config = dict(
    n_layer=10,
    d_expert=80,
    d_shared_expert=0,
    activation='gelu',
    normalize_top_k=True,
    lr_router=0.000496,
    optimizer='muon_variant',
    seq_len=512,
    dataset='wikipedia_en',
)
Below are experts of layer 7 (counted from 0) of a mixture-of-experts language model. Rows are named router (the router's row for the expert) and show model dimensions 0-255. Each number is 50 + 15 x the weight over its row's rms, rounded and kept within 0 to 99.
After each expert's rows: "gets" lists some tokens that make up at least twice as much of what it gets as of all text. This comes from a sample of Wikipedia text that the model never trained on. Tokens count by the router's weight.

# expert 134
router:28 54 60 40 52 64 40 51 56 35 41 50 60 90 65 18 39 34 33 61 56 32 49 50 47 55 38 40 42 51 36 55 43 54 70 65 26 65 35 57 57 51 33 75 33 61 66 48 45 66 90 35 36 58 62 54 48 45 73 36 18 43 44 57 37 61 34 79 13 40 39 46 48 53 63 63 37 56 29 33 45 33 77 27 84 67 49 84 35 16 52 61 47 57 50 18 54 56 63 18 33 54 75 45 68 51 49 59 63 81 52 19 46 60 28 37 44 53 62 47 46 41 51 51 53 52 71 70 72 37 55 17 35 38 63 46 59 54 42 51 35 66 67 33 07 64 69 59 38 54 48 65 50 48 94 69 84 48 47 38 45 36 47 69 63 17 48 47 23 41 47 67 51 34 50 77 63 47 51 64 54 54 27 34 37 13 64 26 57 55 45 46 65 44 37 37 45 33 35 54 68 48 36 43 43 47 57 58 40 36 50 59 41 37 65 51 49 27 35 64 35 49 38 64 42 52 46 54 60 57 67 39 55 58 52 56 56 65 54 24 35 76 57 55 34 34 47 48 39 47 37 44 65 39 64 51
gets: " L", " R", "L", " G", " B", " New"

# expert 100
router:67 28 68 35 41 29 49 65 52 46 42 50 80 37 29 67 60 62 64 00 80 55 60 52 47 55 72 34 50 50 83 26 24 47 29 44 53 43 59 57 68 59 44 48 72 61 37 76 47 49 33 44 65 72 25 67 33 56 36 52 72 30 64 30 66 56 55 27 49 47 57 42 24 41 44 35 61 53 77 72 68 50 48 44 44 68 52 31 66 73 57 38 76 42 55 52 57 59 66 40 34 53 27 76 61 56 49 46 58 38 66 35 46 84 78 62 55 43 43 32 40 37 37 63 54 28 63 52 31 60 64 50 64 53 75 54 49 61 54 60 99 60 58 56 45 46 37 48 79 65 50 27 47 62 63 62 53 58 47 47 72 33 41 29 57 53 43 22 56 32 59 52 42 33 64 45 24 50 63 55 59 47 41 10 33 49 41 43 57 41 30 44 67 52 58 40 68 56 19 54 82 44 57 54 29 53 52 47 30 23 48 67 45 65 34 40 30 53 88 37 62 48 57 51 54 62 60 58 29 37 25 44 43 48 62 53 65 45 67 56 36 53 68 49 63 32 47 63 44 57 34 49 21 49 45 53
gets: " |", " to", " is", " a", " and", " which"

# expert 133
router:54 51 35 49 25 63 78 53 74 47 56 58 51 58 59 61 35 60 59 51 54 77 19 68 50 55 69 28 34 27 56 36 31 25 39 86 27 60 33 50 27 56 49 48 37 65 35 12 69 56 55 36 71 42 54 40 70 43 26 36 62 55 69 47 56 32 55 26 21 56 58 45 40 69 56 39 58 56 68 36 63 47 48 21 30 44 59 68 36 27 66 55 52 45 32 46 88 56 75 52 69 63 55 55 21 58 46 50 46 43 48 52 41 57 33 90 27 26 42 54 53 38 48 51 69 36 33 60 54 61 48 47 67 72 63 73 39 48 40 64 54 70 13 81 44 58 61 77 43 05 71 63 45 37 32 60 73 48 63 75 38 28 44 37 41 47 78 39 32 42 45 57 46 58 61 44 51 27 41 36 60 67 60 54 39 55 43 59 64 54 48 86 58 38 71 67 40 52 52 59 33 47 23 75 49 35 43 65 31 59 52 59 44 45 62 55 40 50 71 24 33 64 50 52 43 44 55 46 55 39 59 42 54 64 41 25 20 44 43 55 74 68 45 64 53 44 58 67 53 53 53 26 50 69 67 64
gets: " the", "'s", " his", "ian", " American", " National"

# expert 124
router:46 43 68 40 38 67 41 43 36 44 50 22 49 62 54 35 17 24 46 59 60 33 49 38 48 67 42 54 51 62 55 68 63 53 55 49 63 40 58 49 59 32 51 73 62 52 67 79 64 74 64 52 55 66 59 63 39 77 56 55 26 55 33 43 48 51 45 61 48 66 52 34 35 38 59 54 38 46 41 46 72 54 31 29 46 42 50 33 37 62 71 63 63 40 59 26 46 55 65 36 49 32 33 32 79 49 53 54 55 74 41 31 33 48 28 40 41 58 54 61 41 65 57 40 68 60 32 53 57 43 48 14 50 50 68 34 62 99 44 19 66 78 63 36 09 58 62 49 41 49 61 70 55 53 91 55 61 45 52 22 55 63 33 71 69 44 28 39 19 22 65 47 87 31 52 71 38 34 83 32 57 50 57 53 46 47 48 51 58 48 60 66 71 60 51 31 42 36 40 59 55 33 35 54 52 29 42 42 54 31 56 72 49 47 46 69 81 45 31 58 63 61 27 30 47 80 23 69 61 57 49 54 45 40 71 55 41 38 53 44 54 79 56 66 44 88 75 36 34 46 56 29 75 37 70 50
gets: " of", " in", " at", " New", " South", " North"

# expert 129
router:47 45 59 45 48 43 45 68 44 62 41 43 81 46 37 70 54 53 52 26 66 63 49 30 45 63 66 42 51 55 70 35 34 38 42 56 59 60 76 60 71 55 47 46 67 54 29 50 65 44 57 47 73 64 36 68 35 46 45 65 67 25 70 18 80 53 41 14 64 54 44 42 46 38 39 31 68 66 69 68 79 52 81 48 46 59 57 38 56 61 50 47 80 42 62 52 54 69 66 30 47 49 48 68 41 52 39 58 43 29 54 32 45 61 84 72 59 41 54 37 42 65 66 59 66 29 70 53 49 61 68 42 91 42 77 41 42 54 34 66 99 41 65 75 26 56 53 41 79 52 62 27 32 42 57 62 46 60 45 50 75 25 42 29 43 57 56 39 69 23 54 62 53 58 40 51 44 43 76 52 42 49 44 23 41 39 52 40 77 51 28 53 55 51 52 53 68 56 12 32 79 53 40 50 32 46 70 38 32 24 54 61 44 78 27 42 29 60 66 44 54 47 65 55 62 57 89 58 31 48 24 59 55 45 72 54 57 53 74 62 56 64 61 44 68 42 41 62 38 40 28 39 28 52 30 40
gets: " the", " The", "The", "ation", " name", " W"

# expert 99
router:39 46 46 54 40 64 59 30 10 52 52 69 48 56 48 61 52 27 44 51 53 55 62 50 42 43 54 42 71 58 59 80 64 84 44 57 57 69 59 23 45 34 74 49 43 69 50 58 32 77 53 49 27 27 45 45 76 27 57 21 64 39 46 27 57 33 54 27 16 47 39 44 58 38 41 41 62 33 38 84 58 38 86 37 24 45 68 66 67 71 67 39 54 42 31 36 44 48 42 56 30 19 67 46 42 62 50 77 64 32 50 63 26 33 24 46 33 56 78 67 43 46 41 70 34 41 27 62 47 20 32 31 54 24 53 43 74 65 57 50 41 28 53 56 64 53 55 68 55 61 42 61 34 39 74 58 42 36 28 54 76 66 66 70 40 70 59 52 69 66 33 42 53 68 38 44 47 28 38 51 46 56 59 65 46 38 60 62 50 75 65 51 54 45 58 30 49 33 46 49 38 43 24 45 45 58 37 42 30 63 69 29 96 66 69 50 53 53 52 54 45 36 34 68 57 45 40 49 56 64 63 35 48 56 56 61 77 67 69 40 23 61 77 41 46 50 58 36 45 72 56 41 87 63 53 44
gets: "s", "ch", " Ch", "m", "es", " ch"

# expert 136
router:35 50 54 55 50 72 46 60 41 29 76 33 44 73 39 22 62 55 52 46 30 14 57 56 47 59 41 59 40 56 76 52 37 54 51 60 39 71 29 67 41 42 80 58 43 67 45 59 63 47 55 77 70 73 93 66 48 56 71 72 50 66 32 57 52 38 45 55 59 29 67 59 61 50 48 64 43 63 52 52 48 61 35 22 58 50 45 70 60 38 48 78 73 46 33 67 24 53 44 62 63 57 62 69 83 28 88 26 48 42 78 47 37 53 51 41 70 63 41 40 49 48 71 30 75 60 40 30 79 84 69 51 56 54 30 57 55 34 53 31 46 90 47 66 61 59 69 62 67 43 60 53 59 71 60 09 82 24 44 65 50 57 48 55 62 30 26 54 43 68 55 54 65 59 70 57 42 33 66 73 44 68 60 72 68 59 59 56 66 51 64 48 65 61 52 33 36 40 62 45 52 69 43 68 27 54 53 75 61 62 42 48 86 72 48 25 38 62 61 63 39 42 78 38 45 52 63 51 55 71 63 57 57 49 49 56 65 30 49 44 68 61 67 71 49 52 38 54 61 40 48 46 43 42 61 65
gets: "in", "it", "im", " New", " South", " of"

# expert 125
router:40 56 42 55 49 68 50 47 64 62 65 49 56 35 45 60 44 49 68 36 36 40 64 28 64 54 54 25 50 51 56 35 55 52 48 54 68 62 48 36 78 44 54 44 48 73 57 56 40 66 50 47 57 55 46 53 38 58 43 81 72 43 58 44 61 31 74 64 56 53 80 67 60 56 45 45 80 67 61 54 63 38 62 57 68 73 61 26 84 44 38 70 47 23 46 52 59 62 70 51 25 67 14 76 53 72 40 40 51 30 48 19 46 84 85 70 42 60 71 52 54 53 62 48 74 45 36 68 36 61 81 60 37 58 62 38 49 51 57 50 81 48 56 55 50 31 59 43 55 53 58 31 49 68 72 65 65 73 48 65 45 55 38 32 26 68 66 47 65 30 45 71 48 33 34 57 43 46 70 90 67 40 47 43 62 43 64 67 76 51 18 74 65 50 42 56 63 48 39 49 70 57 33 30 43 25 45 61 50 70 36 59 65 54 33 56 02 31 85 59 45 90 61 46 69 58 72 75 45 43 64 46 40 33 52 69 70 70 65 52 48 52 55 60 53 44 37 64 62 40 37 57 58 26 68 59
gets: " the", " of", " in", " May", " January", " September"

# expert 143
router:40 47 61 46 67 37 53 67 37 30 61 07 71 60 42 73 78 54 66 26 73 68 73 09 40 54 28 11 39 35 63 39 19 25 39 50 53 30 55 54 52 44 36 60 71 58 65 48 68 74 23 54 62 73 59 68 54 56 40 52 57 42 56 46 40 51 48 40 55 46 56 52 59 60 36 32 69 73 49 46 42 52 51 40 35 46 43 76 62 88 45 48 53 38 51 77 70 62 69 31 47 70 40 77 57 58 30 34 55 28 55 27 59 84 68 56 42 24 40 48 51 47 79 76 55 47 58 47 48 54 72 46 60 35 69 41 57 48 65 57 90 64 59 49 36 58 58 52 54 67 67 32 53 76 52 51 57 50 75 73 45 34 63 43 70 65 55 58 39 42 73 66 19 56 45 46 46 37 71 56 44 32 51 27 46 52 38 33 66 41 46 33 41 54 37 35 66 43 30 46 71 73 48 54 06 42 54 38 25 56 21 50 33 58 41 48 36 45 36 48 89 79 53 36 58 41 68 46 51 52 49 46 44 57 70 48 65 54 56 61 42 65 58 37 54 47 41 32 62 60 28 43 34 46 42 34
gets: "|", " |", "-", ":", "=", " by:"

# expert 122
router:62 32 84 39 59 57 49 64 63 60 31 08 69 64 54 35 65 57 48 31 42 69 60 54 59 60 50 71 56 59 68 61 34 51 18 39 54 48 38 30 51 60 50 48 49 60 49 45 52 50 64 42 61 50 33 49 46 56 57 32 52 61 56 23 37 54 43 54 38 54 59 49 48 56 58 50 28 04 56 62 74 44 55 35 55 69 70 23 58 74 39 64 52 38 53 41 44 32 34 63 46 56 31 32 63 33 42 41 71 42 66 39 88 52 39 50 61 22 50 54 79 43 57 52 66 46 42 20 55 30 33 57 32 29 62 53 66 40 83 45 41 50 66 45 55 38 64 54 56 52 36 99 40 40 41 73 59 51 84 11 43 14 38 51 39 66 49 54 45 34 59 70 43 56 47 47 49 53 37 64 35 51 64 40 59 30 41 65 45 47 70 43 37 52 37 42 73 38 65 28 56 29 35 71 46 56 47 65 38 62 26 47 54 54 58 34 57 50 57 35 43 41 62 47 28 16 38 51 55 75 42 60 69 43 82 46 48 32 74 63 52 59 87 37 62 55 34 73 46 62 10 35 36 29 45 24
gets: " |", "|", " /", "°N", ";", " B"

# expert 73
router:62 62 32 20 57 58 40 56 66 40 66 69 45 34 76 58 41 41 21 61 50 60 65 63 61 37 41 64 65 53 47 71 24 70 48 33 68 32 56 57 37 74 57 58 49 44 38 67 55 64 37 41 35 31 68 29 86 38 51 66 42 55 72 32 54 30 55 51 44 36 50 49 53 47 59 69 09 96 51 35 17 42 34 50 48 51 65 55 91 35 55 75 52 41 66 57 45 40 42 58 48 73 52 32 37 57 30 57 30 48 60 71 42 76 57 69 70 56 42 31 75 71 19 45 34 63 79 55 48 38 53 43 45 82 22 42 43 43 47 45 63 40 59 32 46 34 75 55 48 45 33 32 61 46 46 63 31 47 33 60 42 59 44 36 54 63 50 85 61 47 45 65 67 56 00 33 47 49 21 35 49 65 44 59 59 51 69 64 37 42 64 31 19 41 52 36 47 52 54 53 51 53 86 53 40 54 59 44 48 18 41 31 27 48 59 62 70 54 65 36 29 59 35 42 48 70 60 56 40 43 45 58 59 45 54 25 34 52 48 41 49 67 53 37 74 55 44 54 51 46 72 38 56 33 25 44
gets: "a", "i", "j", "ia", " K", " H"

# expert 152
router:50 29 43 43 62 60 48 51 26 39 35 53 53 67 44 42 35 59 47 23 37 53 37 65 40 57 28 50 70 54 61 32 70 49 33 70 41 46 52 65 70 69 23 49 82 50 47 59 32 44 58 58 26 55 35 41 68 38 84 36 54 57 39 77 78 60 54 47 25 49 47 49 60 67 57 70 37 29 32 49 24 50 51 68 99 49 47 67 67 66 66 26 18 61 37 34 53 45 41 37 44 62 64 34 38 51 30 50 54 51 32 46 30 34 40 46 67 42 63 62 35 52 56 59 21 39 33 60 77 22 49 65 43 40 68 78 85 47 35 45 53 22 53 57 34 63 33 83 48 44 61 48 38 50 59 50 42 54 52 38 39 78 78 72 43 58 46 60 56 79 50 52 47 83 31 61 72 49 49 39 39 42 56 49 40 55 80 52 29 42 50 75 67 58 45 65 45 68 70 59 60 30 19 33 65 58 42 83 71 28 53 36 51 63 56 42 57 47 58 72 42 66 89 43 43 42 52 60 37 61 51 44 50 71 70 45 66 35 35 78 55 58 58 31 55 48 42 64 49 49 43 58 69 43 43 39
gets: " as", "l", "ch", " out", " over", "n"

# expert 96
router:58 51 35 63 30 82 56 49 42 41 81 59 49 32 50 53 56 60 44 59 48 41 48 40 69 50 33 62 53 53 31 47 65 60 24 66 58 36 09 41 46 41 53 59 63 56 60 38 46 66 69 37 40 49 45 56 44 40 37 44 43 53 37 53 68 68 46 44 42 46 37 47 41 59 51 46 48 32 17 31 57 36 28 10 50 68 34 71 43 43 36 66 46 41 44 71 52 53 70 54 76 54 44 39 19 68 47 65 31 35 23 62 27 23 43 69 52 47 51 56 29 31 29 52 42 43 29 46 68 38 36 68 62 56 22 68 15 18 44 51 68 58 32 69 36 70 25 53 61 45 74 69 87 65 47 23 45 29 73 35 33 72 33 59 41 53 74 63 36 58 58 42 72 54 42 33 31 52 62 58 41 54 45 47 69 45 41 67 54 65 58 32 65 61 16 36 54 61 61 56 15 62 47 39 61 33 46 47 44 63 51 74 63 46 74 53 50 73 23 65 44 53 39 66 39 56 56 41 62 60 60 59 69 48 32 65 42 56 52 32 43 63 20 56 23 61 53 62 77 50 52 15 82 56 40 65
gets: "ic", "er", "ian", "s", "ers", "\""

# expert 149
router:71 58 27 22 61 48 66 59 75 18 35 48 58 59 69 64 40 42 12 42 63 47 78 54 47 28 54 43 58 49 38 30 37 30 58 44 46 63 40 63 54 72 63 38 49 61 62 47 38 55 54 48 66 51 41 47 54 35 46 56 63 40 45 35 71 50 47 61 41 44 44 46 12 88 43 56 23 56 52 65 68 41 83 59 39 64 71 58 09 49 56 46 45 37 56 52 42 57 51 56 93 55 25 49 35 74 50 32 59 41 92 60 32 56 41 20 30 47 52 29 59 34 41 21 30 63 67 40 39 36 19 70 36 31 50 60 57 62 52 51 37 67 79 41 24 68 52 42 60 65 47 84 63 59 37 53 48 47 29 38 50 41 31 58 59 44 59 35 59 62 25 37 53 44 65 31 66 57 58 22 65 41 61 50 30 65 57 47 16 63 51 44 41 54 42 29 57 45 29 48 54 62 46 40 47 46 37 50 56 65 52 39 56 45 51 63 37 50 46 17 62 44 71 78 14 48 43 58 37 28 30 40 34 41 56 64 49 44 79 37 27 46 45 67 40 16 31 38 55 44 69 64 45 54 55 44
gets: " a", "ing", "ation", " one", " A", " this"

# expert 80
router:74 30 62 34 32 45 36 47 41 41 59 73 69 37 38 57 42 53 90 20 58 75 54 46 57 46 51 60 66 30 48 37 31 50 31 42 52 41 63 76 62 54 63 64 52 53 38 61 51 41 57 73 75 78 35 55 48 34 53 63 67 40 46 44 55 73 58 36 65 48 46 35 42 33 38 46 86 48 66 43 58 79 79 23 32 64 31 33 79 73 53 74 66 50 53 67 51 61 51 45 35 36 04 74 51 57 35 40 43 47 50 49 53 85 69 39 72 49 49 24 45 65 69 59 52 53 55 38 51 67 74 38 43 46 68 57 34 75 44 74 66 44 67 44 12 35 38 43 48 48 61 37 31 62 75 59 42 24 46 62 61 48 43 41 45 46 42 44 68 43 53 46 41 39 60 68 43 50 47 39 58 51 43 30 32 55 32 38 56 69 48 39 51 36 37 80 71 28 25 48 57 39 64 38 43 51 58 60 34 23 42 67 36 76 32 50 30 62 76 15 56 44 62 39 62 80 42 65 41 45 39 56 57 58 78 57 68 42 82 47 48 65 63 40 39 36 27 48 32 49 73 41 21 50 38 50
gets: ",", "s,", "e,", "a,", "),", "es,"

# expert 74
router:35 67 62 59 61 43 35 47 60 57 40 43 74 55 61 40 47 62 66 62 51 44 47 60 55 49 33 37 44 26 57 60 53 55 82 29 52 83 70 48 30 66 68 44 54 23 67 38 27 65 84 23 28 49 60 50 64 38 46 29 29 51 39 41 34 70 14 42 23 32 42 35 38 65 45 49 73 53 36 50 75 40 73 48 71 37 00 65 61 36 33 67 41 61 46 33 28 66 65 81 45 27 59 40 66 34 61 56 52 44 62 38 54 66 66 58 60 35 41 73 53 56 56 61 35 52 33 38 59 47 56 73 38 47 57 48 66 42 50 33 39 25 55 04 23 40 44 42 32 54 61 56 79 54 51 61 39 50 26 52 51 45 47 59 38 28 52 64 14 57 22 48 47 70 57 36 37 43 57 53 65 59 55 69 44 46 76 48 33 37 59 62 29 56 34 73 49 38 65 75 47 55 45 58 72 69 65 33 50 66 42 63 31 38 61 67 69 37 38 67 31 55 37 73 68 43 35 57 56 52 44 29 56 47 44 54 74 64 46 37 41 67 47 60 46 77 72 62 41 27 22 43 53 68 44 55
gets: " L", " l", "u", "l", "L", "st"

# expert 109
router:31 62 34 55 39 36 54 36 61 47 51 63 53 43 58 40 49 39 39 60 38 56 45 62 58 47 45 49 50 53 64 46 26 21 69 36 58 75 13 48 45 46 40 44 48 57 48 73 24 25 43 65 58 26 22 45 71 80 32 39 34 25 37 36 57 15 63 37 67 40 61 33 43 05 46 52 51 60 39 71 34 53 37 58 63 38 34 78 66 54 44 59 35 45 70 54 12 47 92 38 35 64 45 55 51 53 47 47 65 58 13 53 35 72 73 43 47 15 58 51 53 51 21 50 30 60 49 51 46 55 36 39 27 66 45 50 51 42 12 46 45 49 49 57 54 43 68 29 49 38 53 60 59 74 55 49 65 80 82 61 47 37 68 35 54 48 33 57 34 61 70 50 37 52 18 53 46 62 55 53 39 53 31 50 45 16 30 20 67 47 41 29 41 66 53 48 56 27 68 42 59 24 67 48 41 50 41 38 46 54 80 42 36 55 45 51 47 27 38 60 48 55 54 58 83 18 38 61 43 58 53 14 77 44 45 46 38 22 63 47 50 38 56 55 49 38 60 64 50 27 57 51 63 68 32 51
gets: " and", " he", " He", " or", " /", " it"

# expert 138
router:19 46 41 58 26 71 56 67 87 45 46 79 49 72 62 62 56 45 58 67 44 48 39 30 35 62 47 39 00 45 53 42 38 46 20 37 47 63 38 67 40 50 50 78 68 52 46 43 55 46 73 37 62 57 71 75 46 65 68 35 30 60 83 65 47 30 48 35 51 62 38 73 50 55 64 82 62 44 25 44 72 52 40 54 66 38 50 16 60 68 43 76 47 61 57 41 64 46 43 60 57 44 77 45 41 62 65 43 44 64 73 43 33 72 10 50 39 62 47 57 37 54 53 38 63 60 77 51 44 41 41 46 52 72 83 45 46 48 72 52 53 52 67 47 81 61 76 49 35 42 51 39 61 52 46 34 46 45 47 40 66 51 48 38 49 38 47 47 44 26 56 66 65 56 53 40 59 40 81 43 51 41 37 36 44 16 60 66 40 66 48 65 73 54 77 32 61 49 42 64 31 33 34 31 34 45 80 37 47 57 68 46 57 64 74 59 62 48 50 65 19 30 63 49 34 43 40 48 32 55 48 55 43 32 54 65 13 40 46 39 68 49 39 61 03 54 45 29 49 72 62 46 38 25 35 50
gets: " ", " 0", ")", "g", "on", "i"

# expert 113
router:69 22 66 39 44 25 54 62 47 45 43 53 73 40 29 65 59 58 62 00 80 53 58 51 51 52 72 32 51 54 82 23 24 49 28 43 60 40 62 57 71 62 45 50 73 61 36 74 48 43 30 45 66 76 25 69 35 60 36 54 70 28 61 30 67 55 57 29 49 49 61 39 25 43 48 35 58 57 78 76 66 49 53 47 46 70 47 31 68 75 59 40 78 46 54 50 55 60 68 37 38 53 30 83 63 57 48 45 54 40 62 35 51 85 79 62 55 50 40 35 42 38 37 62 61 26 57 58 31 61 65 52 63 52 79 54 50 58 60 60 99 57 61 52 46 49 39 52 79 66 50 29 44 64 65 64 54 59 49 46 70 35 42 28 58 51 39 21 55 33 60 54 44 37 64 44 27 47 61 54 62 51 39 09 33 50 41 40 59 40 30 48 67 55 58 42 68 56 16 52 77 46 60 60 33 51 54 54 30 26 47 69 48 64 32 42 27 61 89 39 61 49 58 52 55 63 59 57 33 39 28 45 46 52 64 56 65 36 66 52 40 57 65 50 61 33 49 61 46 52 37 52 22 54 46 54
gets: " |", " the", " in", ".", "|", " a"

# expert 154
router:81 47 63 52 61 57 58 46 80 40 46 60 77 51 48 68 48 58 46 41 70 58 41 33 66 55 91 37 70 58 77 23 37 69 62 35 49 43 61 46 69 53 26 55 66 53 50 64 75 67 49 63 66 63 32 68 47 68 35 44 58 16 61 30 78 67 44 31 63 42 50 57 40 49 66 31 51 54 77 50 55 62 66 72 39 45 52 41 50 63 60 35 85 55 71 54 54 51 79 47 39 49 49 71 45 59 51 67 58 42 60 67 41 62 59 77 61 27 58 42 42 52 48 67 42 33 58 55 43 60 63 52 77 58 74 59 43 71 67 27 84 59 76 55 44 47 54 51 61 73 67 13 39 74 56 59 56 63 52 55 61 27 73 27 59 61 47 60 50 37 69 46 52 36 44 39 60 64 47 52 57 46 66 33 50 70 63 49 67 44 36 48 68 47 63 26 77 39 40 62 74 59 38 52 48 62 68 51 39 48 56 59 45 66 55 45 17 90 76 53 57 64 48 57 59 75 52 79 35 47 04 58 56 59 73 50 91 35 85 43 42 51 64 39 50 54 42 60 49 64 36 48 49 50 34 69
gets: " the", " a", " A", " his", "A", " its"

# expert 141
router:67 24 60 35 39 26 54 60 50 42 43 48 77 39 25 65 61 55 64 00 83 59 66 56 47 52 72 33 50 53 83 30 25 49 27 47 58 39 62 58 72 61 47 50 71 62 33 74 56 45 32 44 70 74 25 65 36 66 41 54 74 26 60 31 70 57 53 30 53 45 57 38 27 50 48 35 55 58 73 79 70 49 54 41 50 70 49 28 69 74 63 44 70 44 55 55 53 61 68 38 37 46 31 72 65 59 51 47 52 39 59 42 49 82 81 64 55 49 47 39 47 35 35 61 57 26 53 60 30 62 69 54 63 54 74 51 54 59 62 59 99 61 61 55 49 45 37 48 81 67 54 28 52 62 68 61 59 60 47 48 75 35 48 28 61 50 38 21 56 35 59 53 43 39 64 46 27 55 60 50 61 48 36 11 35 53 44 43 63 41 28 47 64 49 55 49 64 54 22 48 81 47 65 57 34 50 51 54 35 26 52 68 48 66 31 45 29 59 88 42 62 50 60 50 57 64 63 55 35 38 28 41 46 52 65 62 70 44 67 58 39 55 63 55 60 33 49 61 44 54 39 46 21 57 51 57
gets: "\n", ".", "s.", " He", " In", " It"

# expert 127
router:46 83 53 45 50 55 35 55 49 43 53 44 29 69 60 69 45 54 55 79 36 60 57 46 46 52 44 37 48 55 77 55 72 23 33 39 63 36 64 51 48 73 88 58 45 57 70 27 75 48 63 42 43 36 65 38 56 38 64 52 34 39 67 59 49 59 33 49 52 64 17 54 74 46 54 47 58 45 43 62 46 66 45 17 61 70 57 36 34 15 72 42 44 60 36 22 22 56 47 72 39 34 58 31 57 51 58 75 71 87 48 35 47 42 41 44 49 70 64 35 60 62 75 15 46 74 47 32 81 53 50 60 62 46 40 65 52 56 62 29 54 45 63 32 70 67 58 74 29 60 51 48 27 80 40 20 51 82 37 33 60 61 55 66 34 46 63 57 26 29 42 31 51 83 49 70 53 36 58 50 61 57 49 59 74 63 34 41 58 41 62 45 65 45 49 56 41 48 56 61 49 82 51 48 65 52 44 41 37 87 33 66 53 35 46 56 53 72 58 65 62 89 63 60 46 32 23 59 49 63 53 71 44 41 68 80 37 49 70 45 72 53 54 47 51 36 34 46 44 20 53 71 42 69 42 63
gets: "on", "in", "an", "h", "c", "t"

# expert 97
router:66 33 64 33 37 29 48 66 44 41 43 47 78 34 29 66 61 60 65 00 81 54 59 52 48 54 69 33 45 53 79 24 22 42 31 43 59 40 56 54 69 59 43 48 77 58 38 73 53 50 31 48 70 74 27 69 36 64 37 51 70 31 61 29 68 55 58 26 50 42 58 40 28 45 40 33 58 57 74 72 69 49 55 50 43 68 58 30 69 78 56 38 72 44 58 55 52 57 69 34 34 54 28 74 63 50 49 49 50 36 60 34 50 83 80 70 51 50 40 36 43 41 37 61 56 27 67 52 28 66 64 54 63 55 75 53 52 61 54 62 99 58 61 58 38 47 37 49 76 64 56 30 43 60 65 61 52 61 46 40 72 33 49 26 58 50 41 26 56 33 60 53 46 34 65 47 28 47 64 56 62 44 44 08 33 43 42 42 58 50 32 43 64 48 52 41 62 52 22 48 79 45 61 55 33 49 53 49 30 22 50 71 46 62 36 42 29 54 84 39 64 46 58 47 58 65 69 58 34 38 25 49 42 51 63 58 68 44 71 60 40 57 67 46 64 33 38 62 48 56 32 50 17 54 45 57
gets: " |", "\n", "|", " and", " by", " is"

# expert 128
router:59 35 69 37 34 42 58 70 45 43 47 49 71 69 43 70 46 67 63 06 61 54 55 40 37 63 59 39 35 45 62 22 25 43 36 33 47 46 77 51 84 45 31 46 59 57 13 55 52 41 38 36 69 62 37 85 38 30 41 60 64 44 61 37 65 50 44 45 66 47 49 51 18 53 48 39 72 49 85 71 65 48 68 71 64 62 46 14 59 69 61 48 82 39 59 39 68 57 62 40 40 38 37 78 48 51 54 54 43 33 56 43 37 84 75 49 79 32 48 47 44 35 55 54 50 40 53 66 43 52 57 57 72 51 43 37 35 54 46 69 99 51 58 54 44 45 39 58 66 69 52 35 40 44 58 71 54 57 34 26 82 32 25 33 45 66 43 55 35 25 65 51 44 62 66 46 31 48 45 43 61 49 45 27 39 36 42 32 68 50 39 59 42 42 46 39 70 46 26 46 74 44 51 52 42 27 82 50 16 34 45 60 54 66 30 55 30 68 74 35 71 65 73 43 52 37 70 56 53 53 32 57 41 55 76 58 63 64 68 53 57 61 86 51 68 32 40 62 56 64 42 52 37 57 38 44
gets: " the", " The", "The", " after", " his", "'s"

# expert 78
router:68 47 63 42 18 59 50 48 37 61 62 40 35 53 44 64 63 40 55 51 24 59 60 57 50 53 51 27 53 50 43 27 63 80 30 40 37 58 37 99 52 61 51 77 53 47 43 73 73 33 48 37 63 40 85 44 40 58 71 46 56 42 39 40 61 45 33 44 54 34 68 40 35 64 28 72 60 50 44 32 62 36 63 36 57 62 66 42 38 47 53 58 42 70 56 52 64 40 50 45 33 75 42 43 57 27 53 30 60 47 69 37 48 62 46 54 51 32 47 64 58 35 45 57 49 46 91 60 32 32 43 66 82 46 72 53 35 49 44 34 28 31 81 81 64 72 81 70 67 57 31 41 57 34 47 58 19 50 43 50 27 46 57 74 44 34 37 57 39 47 56 06 29 62 20 37 87 57 58 80 68 50 49 39 58 44 36 61 44 35 68 52 65 49 40 60 50 36 49 47 41 35 59 48 43 49 80 54 55 56 34 62 31 69 36 35 65 72 40 48 53 48 33 74 25 53 56 38 36 60 61 51 46 54 34 43 39 47 66 49 54 46 76 14 21 28 62 51 52 60 66 32 31 30 32 55
gets: " |", " 0", " League", "|", "\n ", " 1"

# expert 70
router:56 56 49 44 68 43 33 59 49 48 33 40 48 21 36 46 39 46 46 29 49 53 61 44 62 60 65 43 52 95 40 34 47 27 43 51 41 48 38 62 49 29 49 62 42 53 69 47 70 34 52 33 65 78 29 53 69 46 50 41 38 77 70 80 70 63 55 52 64 29 50 49 37 59 43 41 60 58 75 53 26 29 41 32 65 48 45 52 59 73 37 41 50 52 04 34 50 67 55 48 69 71 52 37 31 62 41 59 59 62 58 21 31 65 52 54 56 32 52 58 62 58 52 76 77 71 37 67 35 29 57 75 56 32 38 39 49 69 45 43 72 50 49 57 56 30 55 48 46 50 32 48 56 29 31 59 33 35 64 41 77 31 53 11 66 45 54 51 64 52 57 43 51 63 76 49 28 44 74 94 51 43 59 51 46 50 62 60 61 37 46 56 60 69 52 67 64 66 65 59 51 62 39 47 60 21 62 36 51 32 43 42 53 46 52 84 08 73 43 41 48 22 14 46 57 10 49 50 62 91 54 49 40 68 54 34 55 44 88 35 48 54 54 70 64 65 56 65 34 50 41 52 62 74 63 48
gets: " the", " of", " for", "ical", " The", " this"